{"n_experts": 64, "d_expert": 80, "d_shared_expert": 192, "normalize_top_k": true, "routed_scale": 1.0, "balance_loss": 0.00322, "balance_bias": false, "init_std_router": 0.00901, "norm": "rmsnorm", "norm_eps": 1e-06, "batch_tokens": [16384, 32768, 49152], "seq_len": 256, "train_tokens": 327400000, "steps": 11248, "dataset": "wikipedia_en"}
Below are experts of layer 9 (counted from 0) of a mixture-of-experts language model. Rows are named router (the router's row for the expert), gate (a neuron's input weights, with its number), up (a neuron's input weights, with its number) and show model dimensions 0-223. Each number is 500 + 25 x the weight over its row's rms, rounded and kept within 0 to 999. Numbers have three digits each.
Before each expert's rows: a language model's description of what the expert responds to. This comes from a sample of Wikipedia text that the model never trained on.

# expert 35
Description: Heading words at the start of sections or infoboxes, such as Personal information, Preceded by, Succeeded by, See also, List of, and table dividers.
router:505467503477459497541460525483480507480485491523522525451510548491522547459482485529480513505501463537526468503508502483515544545521537506513462513474483462497473533488481516476527496480487465548488511476493489501456482509509514464527508471468485483518508492528498487471510486535498512493518514492510542513490485508464547500462517532554497498496464525536512532497514485474482543474500462527498536483486503516460494574503457477481507536504508520501495541511542509524473507466498497552492452516532484556486523520496509521464499496524503502535476515420516513514530501519507509496491455490518514488524508508502527468541464490460489486499501494492484501512499518533451489541516
gate0:519502538544490502505540502509531508502500498504480508449533449460464528471471517475527531524505465499487474500519557499515522498496526481495472477488519458486552534517505493504498494484476499507490555479544477525498488495495496482521501477457452531489497532438510501543505488533506489506527537495556542500500507489499511450483517493512470531534466501478493501497527499465452468523519519530529463466510477480511456511543523487481516498473488532516495520495520473513493500465518526494468504494527487537449484462496484530472485511558501526509507480473550488518510524476529471508505482495503503456517477509539502539549502471467471481490531463544482496465510502506506473533522
up0:523437507539527474546494501508513546456439532507466508465545462470505488519464522493485490520471530515526503549495506508508488528491500497482495528535495492497531527465488512521487492484490480526467502502536591512523491488524507531489457518532494506490457503479490462499501467548481516478497527499502495504486505500523482490550504468523468529492511504495459484494502502499464485487507475491522459510510536494487507491518544512460477468479498534522503510518490525495482505480528557501483474517466465487504527544509470499458503531518464492479511505491518447530504497486562528474527464522517529530535478497500499508467524525483522489526492498531457525528454500545488530503486
gate1:512490508523495477472431505498522452470503496499480561461503540511497477501503475463441536529500485463447523533523517469531481505498474474468518502508486523531491496482465525474503558474514476513496502522522517505494493486509521502488469510516502457486497500485484490475531555511531505508534483509527516501515492503466535524488497494515517517484547496520501531493483510515480496465510502509480506489506512522499510559474482464521522504478497512448484503530564470493497512482469493485508510479517474467492478476575507522520510495528505511521502552455526519485507482557498555538458484466478496529521506485521521485521569520489500519493490529521502510472479480515462515460446
up1:500487511482530516501493518507482469450517542474516511528520516487482507513529527568527484493476510506503505496512544514479525464479519482485448537507509473496492496522521536502493507528455492511486475515468511519498483509476535487484472508533516617516503496515538519540480500533505550509486533477473470536484465466514480475530479521514488493497471500523470503537467493511502539500491477450490470508501498481475546487472482529469515512490501531511563475454531506507494516470499528458486505462470541492493485512478508474483513480495498515462483518534541480512485534490499471498479457549499510446443521505494524491515449482501482519500481518488519529513512511515505501474523
gate2:476504497516463519487483460484499518506493515499544481508555517529479519483518477517516456482469479494446524495481538490496524464492491505469499450485493491531503471541558508497432523506511456433505500544480501507514487538508503498533471484511546526523505501502486486536515514565467485511525519528508480474445482474529541503469469504511506485527491458496503521518505482492473468504513492502462524453508538489544522492518504514510509513500469457496515520499495509484502483479476506543497524522501494501509461539487526498502541504489475446458518546483505495509478456508544528514540504466513502465499500506509497529519459481501523492558484533504516519474497542489497466541528
up2:477517537534515508506494539516467520508472517534520510506506504465535499514459478466517519480470515512491507480463506531499521505510522549500532499520503487476425509481512529482477527500496514474477512526490474503482458525552508446525489487517550522509491520470470507554518473481496502522521469520555494500461458488535523433481483548486522511531512506497512508540513482487524477456535493488490527505520493477530458525490441524493498474502420452520523510527485474471519518522515477535500510513527539494493507523485496451459481541522493508500491485500495489504475467514498514533521545511518528506476504556503515502466527503532493501486467499511502501470488527492486509531534
gate3:500503476511446481506534471484519487540528487514505516490552476491510519480504466468482482489509478504453525504511502524506466476534525500530509522497508504483517523477509500480492491555449495477468465515525524491497488510494500472517510533502521507463512434510493455440456526567492543481496476490475542483486485533463478542505529528472475489496487540516488554490540439461482534498488506448478461509506499479479507488468481489510513512522547490479456521520541507520502501495506551518519514485506530530539492501533504508532491512542472486499477489478487465473488460490527508553512516471528548510506517495509477500527498513534478502463478469488504474524467513499462497489520
up3:529458528513502520509476558517477507530456494527505479504464527476505498463513483514478514529506453526507575520502492537522496465493496482507521497491485472487531488458522506516546498478496517509508459534517492526504445507469509467528502487470519498527486507540482464482523511539505437493514492503539514498465448523497530510526520491495487559509490526489492479467477526490461513489565521506506502481482526494475522484492459455496524515502477520522485482492477474417501511463496538505490454520520467497562469517507471521548498508506476523508474506498531504495485455514506513508501478468502513541502487497505461503555498503495510474484467493458511506531509509502454520499486
gate4:535507495550464471511489510519500497487468498524465514502531527499514524460522498521478525541523489480494482525553541489559461483479492529482500464505483463482460467500453494549494500469506508513492481499517492504513509494534480506520500462496494437493466483489486463520540499499524472504554501493521533482459572486488508504496532493500532499505511498486481565531483483506483493453505518519516554481498490501494483537463507484502533486505528472511500490516498483525526529522479520495497527491518446497510479515499453459532432534519481485528497493496520473520506478500481548497494485468489523457494532493552495504565514489518512529508519474498466505514502496548491530527462
up4:513531458513496448505547517484529474504475510471523523476464475497498511433459533545513518481477505529469517500484496526495495498494484492473507523499482516508511529493510468478520475519509487509542468476483462439478514474492473483492568518487485467492492477506518496467511500480477499508516569450452489500487494514470481501467512524509474516492465546495519494550506502487492485529469484551521517531501529504508535460502515511520471515503519501501544534487533537474504484542509512475492506492547530499526549504503531485456500543495502517491506445461481487474526468505442481506507504512503522474463504466448528513495508495549520506527483521475477499508552487506521524511505
gate5:505533492511487507483533494501518477479454492508531480482475470469480512496484505490504519523511488482466495505508522487516552498559529536451535467464471492521490492529472503456482492488531483486485517490532540521472448543510490496486468500505532497522497497499463480520429515504559491454534544506518503466493463531480506479463503543539514505464466516499514528491478501498521494489507512518489490494450509526478462499508517496560504542527486487470552505526532494478513517482497530511533481485531502548492470508556473518442472491529492482498493560493462496505505501475520462543499529535463541476550493479505508503467490488477514507502492471501513497462498502528522513512497
up5:510509477493489494494492475520506508483476532528489528500516483463503499517502451477496519540508545495501470425476487484480510514545492519525523516497514510521486527501547447499469457506473496476486520488498511560517469513486533488486482484506513516514514476461475497432507471427505502511475478475530474524498528484496500508479459512521479553478474483476480529531466503475507459447528470481518511506482466452475482451486531542528485522459518519530469485468480495497502484542526477477470478488432519485527498493512531489497481511521495501517492481509510459493474502520496527465468520511502544499459491476524491470482521511566481491487497511488542509532482485478463519497497
gate6:522453488477480474514498479508449493515506530491520485507491486507481480486475494471486474496483464519509529512500490523500529525532464492503481473557492464494505533507532505471522528544505462486482548486527490473466530497553512469453507475484496463476498546561515533502485457527491548497521488503561510486469508534493525496523554503508439486513516475438528470493493510506507510535518505520449520532528474516474518511467520504505575468517501494488492491497508515507504480501521510537507489509528509531511519506480507497509480509522544520470471470484508536541515488490463498523496519464550509499489528514504515476476506553511492506515495463466500545487549541492466479512520
up6:520505523466504517517485497524473489486458509502532513512515483507494481453482505483538504528471504482512549502530495557500515533557504509502495460504495454516534514522503496485483489538547490486496512464472450475471528508538514480504466528502468497472524521532513546531524453492490522507486568491519477539495515467484489514504476506448467497565543503503484484484515526494463522509521501486448536522514516544499535473473500517503519528465469481494519485478542522500506483441468473534576528495506499510492483524477537479499517527514517521473473476515495524519490521514498517499487531479518523451511516489491510472471465532496504488546474505511524518518510528525490511462467
gate7:511481535474446514547518570497472485458522495497510475467523502534502512513458519515484512490514441507532477513478530518519519496517505516510537497505490495496533459468493508494529569472483477455481440484506451502497466470509481485527518479481480494505493489483511503517480497503539517532512502482480497486451549500502475492535524497451503522505504479506537482501453502523450492516534475509482525471466511497482491536495511505515457528512502476510496497517500490485491487522527503494521510507504465510447477469478481537481490515495471546490520503463490531539494523497505513485539488485476561442502460503523514482502504457442523494545478528467540517518507473502519507543471
up7:481513477476483525516516501495538510482486489523521493489468471479456523490511495515522495517459452500466520502500500463502547458506529484540470492506496482477508502486456467517532538485456452481502455477514483487498475523506501503496507528480495501488501505482490524498489525483531513537554495464510497489494532520523477450573510510523490492521524511458528501477468472490492486487546456460505496519534475526514517548466448478494494548525565480542487497489505505524500459547508497486514494483512472487485491493453473537460502483508488525501517492497487499451496503535515485500510510474504500471487463543470516494506510482415483508546508479533486486534508556502507513523463
gate8:482446494496483489497498482510501482502536490457472511471424510513519504487447504493517512531491493536520511496489529538513496578513518430540513474501490470527514475548526529471521525486536524510482508512446511505520490553522532491472524491497505513532484485542525506489536521485509479505540499552548488558503534518514526520500542505506491504495476497477518514509522459513475526457504506442464494511504521506507492531509497470519511517512527476496452502500530497541532484500483530487493485517530514490480511540487491495507548551494514515508510488420514500451504484496491496475471463518508527533475482510502485503515512504457507507529466504509503485525512507525490542538494
up8:513496510521514505542505480501534501486504491453539469488506513584458497512486538484497521500481512494517526484516457537506491439473490497475496525498514515490471482505491490487484467491524463497507491493497518473483487524484535475517496529533520486512470515496539530510475476510498475477541519499548520478486522510519511540540533541493565535484485515560521487494494490534518534538447494517495508497495520508531557495520522474524481471493521491528524492498546548547517525496513514517493477494523514532528512469497457499480522515529546516565526474536475465502540481542486529525544479520477503461551478511508474516487483532498490501504520496498523513502492516505551477497523
gate9:508485528485494502495510445485517459479508503528480523536485534461547535475516466504488519501513539486502541459481489471516473498472526472481523546490450474450538528493490516472508519526463437521519505482496527547546474514495463473507497438474518539506481517493524516483542493507501516551559480479506517509505510486549520532477577465493490509527479476493528489530504495495508466498513493508507506494537452485488486509473480484490467514560522514528474504530518512527515469473487508474517523494464495542507470500523506509481481486513492487499510555485561539449515503517515498508476524505520494494492518508478502487498509510477466488513513556502516508486477517510482523517474
up9:492514508485500481481506490493529494501521498527520509541524475471532521456499533505490507486507535493512461511485501466491501518487512454476544540467455493438514538507492479491479516525447487543514479517460502531543499497464475460499541458462485500483460511491517546501528494509530486560528518497510491477503521482478489522501556475480491469479491488536522480534483484489524492475488495522522500479593482519514470513485480500482467485515532512480468533537525490541531465478507547487518485499500499559516464490491525478504539500529499450537519555444537508481523488528526490508502519526514499491506502517484507497528518468472530482517505514455488498491484522511487508512521
gate10:490542521479535511504533501518508453494532510477554464495508473474522513512531527530472491520486505456484477498504562444506485501523525501530455515495503481490471521484453498457506477502490479537534489469492470514485535508485534540557547501514513506521455456464459516493455516514551490499497522510496503489508509542499518522487474514511472508538488532518534487492519525484465502513493442542484475486494495465485476535482466534512499535505510485507484545496519498498467529523471475517548514528465517515446473476483486494497450492517458521561507509476515523477472475514491495518511514455481528461522465498487481497484491453469521529487496496492487475482505493494501529477492
up10:493492513518478495505486522516496528456452524502495484518488483537486471510488507486502485522513520514489516494478455528488497516533489485504493493511502558486537467485528507511523549471525505473458510512472504475518465487513475471453461540503517477528510524495507496530501487505488495495520450464495522504522507466492481489523494505483476522513494503493502505526483486501532497498515548515549484521524537496528487469495506443486467472444523476492541507523490524480519465516565485487468510488511490431546519521492474520536554476466529478474488533519508472507520482470520478504470536569472447523539521477528489482487526540508510522523547485511482503514489490502562455529473
gate11:508489491473469534479477502456456463500491490509486470474559523499454484514507469477482458475485476539493491541479524518520490519537509540471477470528495452511480497490480514486481455497499499513529505462527474476515493512496485502475517461514487519502515504472489494489528493509478501550528431522496481551511497497491494463542538462469474482513486487501496491465513475534516468427483512492503532513499497461464526483506505539536559421552516520512503505527518534497521500477511534496463484544529546522477526539478496483485508481507518478496466495480512511501516496480497500514516474482528518478495459500522528522518509482480525480503492466480527533489515507544486469504541
up11:546505492491512498489508516518522470517502507508528536519515519485484527505487510456538520515523488495499521497500460518543501470534471515492505516518520509523522532529535479496502486519476528522514459506445499513467511506521519504520492483525520484503494518546490510544506536480501540558487487482482527484507457558478424506511496571531534539505494481523476490500515538492480497532507559507503505505511488525530510481477516504535446518462518509509491508479480471498423506506500470559515502479509450539511516537501506519466479487499523500495513476494481501465533490541507542520509518487518518483491468493479529466502491488537472513517464485473527506451516475477537565498488
gate12:527468490475469498549497512498437537496506465485464519477476526533489480510474494481494453540493489507458498548476500463501520535502524496513501523465530501455494515504501483504500511535510481487479474497479478463484495455526465491488482507462490479448526559497480503515527491493511508499479493513541537492461465506478506537509533470515467505556507463466499530485490520526467522520492523526520536491485533500489521498492459489513503478516504479475513543500508463513488475499500523504492464528500531506552515460458513535512503519497498484476458463415478536536498515478518463515487507480480485513541473505515495498449500497488526507519503477524555465489503510531536511500451
up12:514512512518466470542484461465468512489486479495501526457483511512485477509499481519489474486482491473502556519490526526508481501494523508484487533495479525461501528521474528453470524530477462486536456490455480488492506481501557510518505510483487536503510488509524503506462483498444533472525498501533489479517544517498529529513514497503462484526475497439541505435535529507463518504461535490492512495501512524480497506509535456537511475510471495491482452493523517504507499488473523505472536511468560515533473475460535494543511505522451512485464486443491494504464503508528488546513502501490536477515514485501475504499507510481496530517466478559519489543492499511558481488455
gate13:497456524518462493494471492493527514489523505481469506477508521492457500485482506506516518496492449530476492518487500502504531520524495531524514484522494553513491536539524536467514485501518514465515522462497502520457474546480470471530484497495531485477484494479462461529507534522514466497511466475533489542489474543502551514502498468511524495477488512518522502553444499458524513497509482537507471562512468523492490531491488507520491465513497480519544508547526491495478498520511543512513488462498529467508497512468487547464538457518511523486518489498531481517565545512485541493509466533453507494528556480533541536538494503503503507504539525507466479475517516505495493540482
up13:491506501497529511512529487491469503482477509507496491545500489478546487517490480501501475491495533495471502499486458507499476494467523453483468516518537459527476498489472501546481503516504486508502470525482518514542524444539516514501511505553459512516511492498547511463470448487478487494472502488466533460484502436507482466495493522478478514493479486465479481467524520544495451497494513447495519469479521511528496482503513487463509496459542507514464489475454474523529495534521478484497513517495473545489490476486526453544483536465523489472468502465487526471463478476491474487499504484568472518460462539487449522474524495498497484482475473492499545537503483506521514445515
gate14:523466506468461511500517479532456477524549473456529453487505557476486470508467510491447496512514552547493465500515490455508493553534481508481484515484502509492493486536487508509490521510486467506448493486479469474469504502501513491549483476507497471501499503526490522498541505495514507511522449537501517478468458524523516499481523446515570512489473513527499459518486462508473521516511453514471508452504480530525482496483458490475513499474526502527507507508443534492496507469510507479515497514520500515526521529518442515475513495469512506537483491461556502510531519470509517533474502497491528526536472466509495518555496481457540508546489494517481502493492510485529489482489
up14:471457509491485468457494529464476460507545491489549494514477514532520488519476508548461490500505507547450445462516474486492516508521485444481426527568470477521487513525521520504555474539512491507474482448511507510467500508539512502485486487495473461450470515447500525491532515509496494498519452529503501503483498512470479516506501532507525525507471499516482506516490488479503501528454488493491497469484502518514511535500470469494487489509502518520545488467542512514478502524500542483513479530487533546551472503555502513467518497496445506491483467490495520479507500481493465490501484488517483493533545500520493499516478496465494500498510481517467544489471521494549463491477
gate15:505511483456467541488533471454493499523469476523509492440489526511505523545507521537473500462471540512489484500502506488486499533525485495519481501481491517451482509517450487480498533511500502514480492477539518512457499490536507488545491441526464479497480511526524514513514453475527481480472542515477501518487494474474535511475515483502567501490490517538514506491490470535501563503496463528490514499480543482524511524495523511550465551453519476553495521472496483514483485463514526522512474503521537505500492489459487503475518481502526482510495502462538533506497523528469475463470501549495507485485512471531519509511465487546518499547563516521509499489521481516475544503509
up15:492498500502514507533487513542516474508511486492480499537500487517515511541438532495509462495530538485479462505493511520515524490470509502535482473530506490514523497438519475531507538500498520480511471500505464484488503487437537562473504547469491516525477479499486487468479513533478436531492530496502457487511565483534490522551539475516490471507466477503483503502507524547503471497505496480495501500479539498489516499502488485495483467521495508513486489545476571529485510520504523458470557513516447486495485544518474539508487514498505509497490485525527473496466540527488511536457501485512514465520518504481481489489467462489485485516455492554509475530532488529525478453496
gate16:511476499497482494522479523510487500426529481499502479482483470509486518484498495499493488522510512504499483517482503474463495490510550518495481503485510514524498510485508553501513523467496507519519434496518469480486479463491520520472539458485483548527462519481462514502495502545479513495514536525489471507489506488485550515496519503520477526466537536534524513479460470527449508475513526485500504487490524446451474469495458475485516546449444514510515504566499537500541516471486484500505477506513505526530486523489485499526519506459530551502464494459519518555494552501502488539494511481491483487527488517505470497482455445527541513551515481487477498494513495515455481537519
up16:492501458541498508472475481482477507479477492529529549521434508495513473504499507513522514545443516530473490498512489530536516541506497450522479542502450540528464502488493469503531474483515522543528500481502488522525477484525466498481506507531518502503471455536505503476524476508517495503486497507519470487478448492456501500481519491548503502490548530539566497486486438554519502473524451490535531507477519468521508431494501497485508519482507506480489512505532557454472503519503483498476494496458461517474506489537535513501498488509512466531486515505484527480478500517475522542499559480510509531505482524509509482507489496500521517504511514523527515499544509483466506472464
gate17:493502500531545498481542491475503467495437466485505521495525489561477536498462518483448491491493547503515551504515508529502509495532493524479520538489511502537505491525499487501541548462483469499499501468537556487493587517516493529559518522524505492447519525487507481492498459518493476522504499536503480491504476502501499536491510545527549509469488521526487558491532472502491521528498491493466513544447489519473510519483511493489518484494526504479536507446493499464494486474533542483504495520510504524533480499498493498465506490535523484512484487473493479515518480533496487514522459474522499499539501462521427515521473508475487500507485501544481507473479502546475497490517
up17:522531480491538514557479457534493488517517531556464493519496514483493522474491506489468504530501455496525479513515532496498491467487486460482464502510493464531475535505491491506514452547526459523518430484483436500495510525455471579522513496486560519523493500474510493496506462508469476489515479493473521510502490522553498469488505526489499515497534503487512497472512431478483486486490522488492523466537529537508536502508524501451509511511500525497455480543487504506499537475517497478477507502484541460523456494522490496523481509524518544504542471522527523479466524468506499448502485464483544486504521521486481471505504526468497484503481494498470492478513512460492506493478
gate18:476506496495481475540519502464504519505492460489475493493530491453496501510514507519483521513435519514475507483479524467508504511539508517503469487498475490457449515525552526444545479491477501506511540491499496509507428484515481516517529495494489469457483479554480477492483536527508518488502520519528501534483509540513507476488541493521463514493493505525515540489486490487521531512503492505479481534498497496470501504500492513500533493508476475438498502506527517506506551504500573494494417510478495507478547514482556481470445531521430464521502478464486525506505453480497511473496498501507543531490486496472489509497493521460486503472477499521467509534520527481469497500552
up18:515502484466487510520479458477489505538468509479481489493545522443520510480530525534460501493480495506495492491478512454539498535507517533512487488467501480463495523508534521439572444504504488477516487503533504481499465460538487473519521522493508441508487485547490487479499506506509500511504554513514459522493476527501515472501534499514465514502505467518514540474488490471502534507525484511484525542488482514461492548492495526470512497519488522482478525500507543498525528486510570513512423525499486503485537553486516469494456507510471482544474509487485549492499484474514507513514533501476520495483514496484508502502481481470516524494446484511455482498516547484481498530551
gate19:512499495489492501511483483514495522515532482515463499494516535516544508514521512464519472526494518509480488533539504480531548478481532556519464473516481513511464513483544522502472457498437451526530469472513484457518446491518496563527511489510506489489460485495463519506527521490486506527519531512498535513525524423495491454474483481488486471540487533476523473498506540501473524500521492539538499498508483524520468465492473483461486492534496495533510519492481466474516482499514536482487466536499508477471470515471487494453491504487469497537498489497450513509485533519489486482498513454502474454474518477551532475514491482487489468509521561505487483488522481548476496487466
up19:523562486476482526488538490522498525535480492478480471497474467530524520486452476442464501494510554496465484471497475486498529501492517487548496463528521502569469455442534473492475527513493493490469525476516531492491523504529516535469518523491522544503503501480456493466483515523504495509531496497488517459542518514468460504513501530494533506511484522512498484504529476508471477445543500478478516483530513490538507540522488480456457486458472505476535500555514516501458504496488507495527489496505497509517525493527484519502533527532484522509453495510509495501511503521483502506472520449528485507486489478533505475507459524484476460550537509476473529462484483540513523477514
gate20:526491494469484499494491436516506494509432524477474501469511489473473591477491496531521482513522522494490508513526532521490504557486492468481503532511500516519518490535476563496503470544462512535500542491553513490532532495491448510513511483534521522502538510507499504470537521513487495492501502491549544511510492528492482532487518523474517482525459547472566533519495502460522485494510477551511546516468530524476488470502479501493498530516493471491478491496525466494526473535437518507487503487494494503463516485527505540485492481552492501488481528509486487477523526470497503510522485453468470501524477455525476483511510483539498509505461493524477535513507509517476508496495
up20:490500502462511516507523458483495525548478475524522534499512464458519453487513512513503487497486515485502504551491482469480508487554480505511518511535541489496530491483429487527537533484499477507480492488501549509502487524504550481533487533530488527487553555439510491507491492490528509480431521494483481503466498510502472488509496518490522515469490508491480487450494484512483489562486520526485484487493465484494531518469526485489468466472494539479480490485501484527529467495552467484494546452503490554541488500490496511492507501464516513499460480512519494541494491488514468515485535506515535512455549529491468535519486565505468491513487500506544500458483471516504503496481
gate21:530518515489489491448467485486482517511494485537483493479491474511531520493441518540508521569502493524526507471531533514502503513502526486497503507453492480495521508483505504486465451527504488509519514471506532507466544512510519506486486481490506448493516479528479510478443521471503535470487510522520498505477528567477541493500503527472517523531474493495540536449498469479534527480490502504441487501541516508483503517497494529481500523497491514463507510480496531482482536532464507523475491539504518539461531490466517533494515515479444513569481497465479506499589515508491517497532506489495495452504470498463480492502494509466470512525519467489503481494522449532504499535531
up21:416463491507506500529455526525532517529495510486524505519498494461453497523556501485497516455531514466525500485504479547508504505506499467483489501534497506492487481520506489479460515484466516456475445501493475508510529471475514460481561503509552536537514532457509493516511473495467491508487507506492461496491499428525545492513459491520493499472503484506482458501492512526493490519524480522485514472525488513458474480540503461494511482471525507507480502486496521469523474520528520469509522485473474495532500498521503517515508446509535521481501496545493490490488468505491482528483552458497485481450537522556471466484525499513547483469508508530526491526502543453493506488486
gate22:525490555516516498538471525511524471469529509490455484500526518497467514477499484476512505529456483481480501525475489513501495496517451456475485507489496486542500443531527516500488553477496516507502508530529494483486526483517502516521547464508484455520541528476495514480501491527476487535486519489532530545515500492509520520531520474501505491540522507503540486485489479555484498449530488496511543521512513506521474501490475485518471462530496467486525498511502472556533529512479518493540504538535479514513509513480474531520479539511487506517469522470500505521515503528473518489542431508508551530515494492463526470513472508469506526499553493498571535472476479527478462516547
up22:494492502494478495468513558473533525492461472464535532525497500541468472491470487489480493500486512456500499498463499471508526527463492490481463494505501475518543511521471458505467508521496513514511513521488506494512511528520511525464503508466514497512481453487519517543523520556509466535536509451510505498510537474502516485479486529482533476452482528473491477494566490491537523549501509478494505477496497480498492538453502523535474517483542511505493494485509479545524517444487511498473512462515498511502504500456486457472530494487500468498456495494497457470527509535485509512523563526523536444501511503543487522500483514537497458495493507539465457555518534461515507506485
gate23:504521522469508490501497548484488498537455493486475496489505540450475495484426523480501506513477496529518476497497522497470493467505513523503514540511500509480462464489560499488494491452548471523445474493435503456475492480499511481479504459460495494520530505516484504486512517537532483501508561505551529521527514515482545471494521496476518511494494536490510504474460479491450524483524478488515499465485502517507483531492495494516530522507512498547529522532528518505492503477508549516493505517520483523465478490486518545477509488523534500511523513468491504501469475517432522474502495508543491508497445518476499460526451504451513477485527521512458498454496494516474483541527
up23:507534496497491505466474507493488521535507502471501516476482514480473518485426490520453502499491461531504443477521513549491553524489500479532503496502469547472432503530535500509477511488549503518471450488473490469519490511496486499532532477477465478485484536507522478520480502518533502470494528496510534518524514555471507482517517482490503489477510505503515440502491526481508503512493541496483508505540500532515449511466487477513495482486532491476559498498557530454512492479506543515513479517527505583466487499450546539507514533485529489515535490496494507554478496506513477499469485516530512518512518490507484502536506496487471483479508509541493497480492487466540484535478
gate24:531498522514466516482514474496507503491476545486442524522497499477472526524489509511487548541474475526521430514509445488537498495463511494533462521475533523529483476502536515460515538451479487503515496515493475507479452456525484470511507487456512523520484506518544492498528496505492490539523464540493492513485493519507476469522541549503490495450503484520514542553499505502464472504522498529513512537487519506508492533524483536466470507517468482506481550496480520506507504484519533529529500467530484544497497510430513546490530498508476485473445437490502503528504538505482496474506523471502463505509498540507508514508508486485472512515467464492469504497505504510480468510546
up24:436482519519503428509456469500463485466493537520565492482492488508456500563493508529511539495552508485500480515528525494520502491460492494499490453475500516470504495484452524528518530499498515514528486479524490518495499511486518447498466457539491506503494489523449520513488525433462487510529514490455520515524513487525497530499525471466528502505516499483506469496504495513481500519532477472464493478506496483429507532525505538504544514508462493506554485476513511531472520464540467488478501527510525514513525479492492492484480509489505546459523507515497520533503480524518559527494507523484484516500513518454487518487536509497490509509478521513493536464464505487497549539501
gate25:522487471501475518479496556494518548502511461453518472523462509514438495509480491493508511545503520488519462486462514511458512514514548482494507508492492460497504536479488529515496492465456478507519465457495532542537448501499455522509490516457491494481460502529505516478468503474519528523538521455493467526519502484493527511507516515507529495506503520501502514500507475519521545463547499532474575505510485491488521540503488502540517528511519484523483510498558475506479435506502514504542507487460478514486503539452509496464517544502517470504514562481527487506483512515476510490506537515485529514539518529530521481521494505534528503530515504488541537493527533502470480511518
up25:544467475530457521497512514499477530478499505484475497476474542516514553508467500549515467506490499506464475491449543494510489474499545504517516528469532447499495535466495480489515492487465503515476489503524511501487405492501465477523461492465503481483493474518519520516470488492501514530523523487507466506482499470502529509530517504479463478517509506498516523493459457498489504487509478529514551468460493485467497540523524463521480540501499502500484527462533502511502500484550559520535505508528455475511502524474496493521494521527456467514506535491552488505524546490478515508477513534494504527576498510489512480526486486558513502516507493510523501519519484465461487533528
gate26:492485509519517505467494499488455443534463496510505490451536488465504499519488495525559508528514482497481500506542476474524520476474503479487490493456535494478504518497517512540549508505497466517501455496471485522501511488470531483497519500559467520473494496495467506468515513493477497491449477512546488516517530526506545468514474482476468510547498549457507526488543443482471466467522531526525450533439509456480491522483526476471517502487493510503457509531485530523492499478485493524493464491535495503485522456464486507527543480493482540456507521506461499471507450566507502518496508505522505480491522523503481472515492503455477479512511472530521476495471505506505509494527
up26:518573520516501522484472449474493494493478471472560495516463493530520451490508522482510496513497562499528505469492536522513516520517522558461507489488496525529478500492470531498456510456488539554473509543467474519487470524510507490511562534514547486489495454498484500517510506491513502519482575515518497492511472512460480510494513515496526460502512529505524523506452486518507491487512518514462501462490502531453520489504493507526487510466507500501517482525509493490538513481515460477507531543513529479515461506522501444513464493509529483489513550525476509535513493464487562487486486516511468493486494462540503529502517517490494498496477505487464518455498503504505552470523
gate27:502541515512511507445461496484522521496465481492497504457487485507474502433556478516476521567488504516469505492469513458533531534521547528505427498515500493499472495501484507475544511494497523508471496487501501467483472535496490513525514514474476506525509528483495490509490487447467493478504510570533523450491536519507490445464483475489500516486481523483512496484536530495521463493495545494521544551508515473471503514496480492437523510519464495526509538499490501519503518460500521481512510507530529505468501514480486508501469485478468483502430501462510499492513484503506487496497522492528477506476496518489474492542519530452458474506486507502462501464483464505521457486458
up27:494535505551510511406431489484497510493466485474485518494492492506491510466498469496495516506496457498466510504474520482558510568483526504512464512478493502502494495490506516514532488472522514496471493496509475494489429505470486510483499503468489461501512519471528487487538464503486504513477512522517512447474506496480482466450463474530479532486490471558476499493506480480507494478482497537499491514549522467467526472522468483458499489491480533494497478495497504528490536450487521495524544551537475509486511493497497529498513509485502507459417527479507474517509500527490472510495488512535487515455522499499482508560530498476470478516511528522491508444465493514502477480506
gate28:518475522526496496544502523511526572476463494497472527494522530463485488527547501459513503504492501473476514490515456480478487484435509473482536461495502451512517504494489525439504538516513509528502549496488510475501449512493476500530494482476511512507510540525519501514521499479477511484522527516481489556438467506524480491488525472472526506494515462505502543469494464501469523516515500530483538527524472511491467541517474492494556526507492526462505512526535474518506516496501513494470450490477528533500484489487506457518455501500483506507475538480467467469484467545479462480485516498512508487507457506522488510534464532519480496544524468516481503525535534498474496550495
up28:502496473521464471479482506478518539480490443502507460547529546488504511515532501470481472496491513513515529496481500420529475508464551482490529464487480505492533522486486495488445489512486513521499495474461470562508533526492488472489527452449503492474469494550533491493500449491472504445507474528554486493516500511513488520521535500556484530472513460475523520487513465495469525495506464529487489546513500522492468509501517547480531530519504507480498507503543505488450482479491509505517514478482492530485513479469518503532488519511464449526516527439506483500484453545499480501471508515492488482502490509477491519514489535487494523501469493489520498521503521444526506511510
gate29:473515486497446490451457466502498503540431497533461515486515512512520502477475557527499518500502529487480496494493523519471494503470508469475487477541518497509468496510527521548480480495502520473465500539529492509484436466519512467521479527527489561489485511523505524511499543536497509516505504509487515511485497504451519507515476481492520506478475435509502539448483496452495483522485531504484498478457512495529465501506513509480519550524465530519510487531572491499433474473498538504532470502499473458496500535497515497473511487488485537535488514544487505458518461512502565491477505507493481514522492504459503496515500523521478524476473494506513478519510502544530502501476
up29:467473510504555516541540500523497475463508492472514499499496504486468495552507475461528504517535482511516486541535517489506515522515462494496527518474487540467510487501505445518518466497517500507500493516481555543493505489522485503493533508458510488522487497494472498455460488484488502514456516482498465469470489492536499487503519510490471542529516538499485491565500498504517514496533520504543506515541489463518508504500478488537497455486511478471509492470428488507522502536536483475473508498543502541531470464532477495511494521534516487467502476505481517550461495509451493500544528556526508458468545516535488524491490513492514479503540492459522508513461516441474525515492
gate30:541495501485492519493487516512521480480460512478477504496444507475457520468479468510508491453496461541537539506469511517534505493492512513499505493474467479518462543453522554471534507519514496513476528485519518455542508466515473458505520456491514483453496503533494503513528520495479479554516494480521491569550486505518520459478471514486491502481521489506514497460533469505495479509553497505505501482505480494528497471460451531474467540517536500529492523475530522538525526476540502549487497467521502498465506524536474467468472472524478523468506516490528541497504513482539517514516500501531510536528526529507487496522530495465485483486506510546475472498468487476511515517526
up30:517501503496465506490490507532501487490468515479502478491476530481472518494486471516501531531489487462495503477467523513517468486512507574462474527493501512584459538480509501485511479508501494474496497466494493502485485515492502505501512476469494470529479503531460508539491471564505541514495511461521519499532522517487513502477483541508496480472509476515538497461526473475520520522482515535482507495491483495512474458433479501460503517444504506521468557507496504527492483463524502514469487495513468500461506542533492469472470505515495517583513527508525529496526504507502544466491533446451483496539519551481509483529524505490500507495504517520477473506527432483540495490506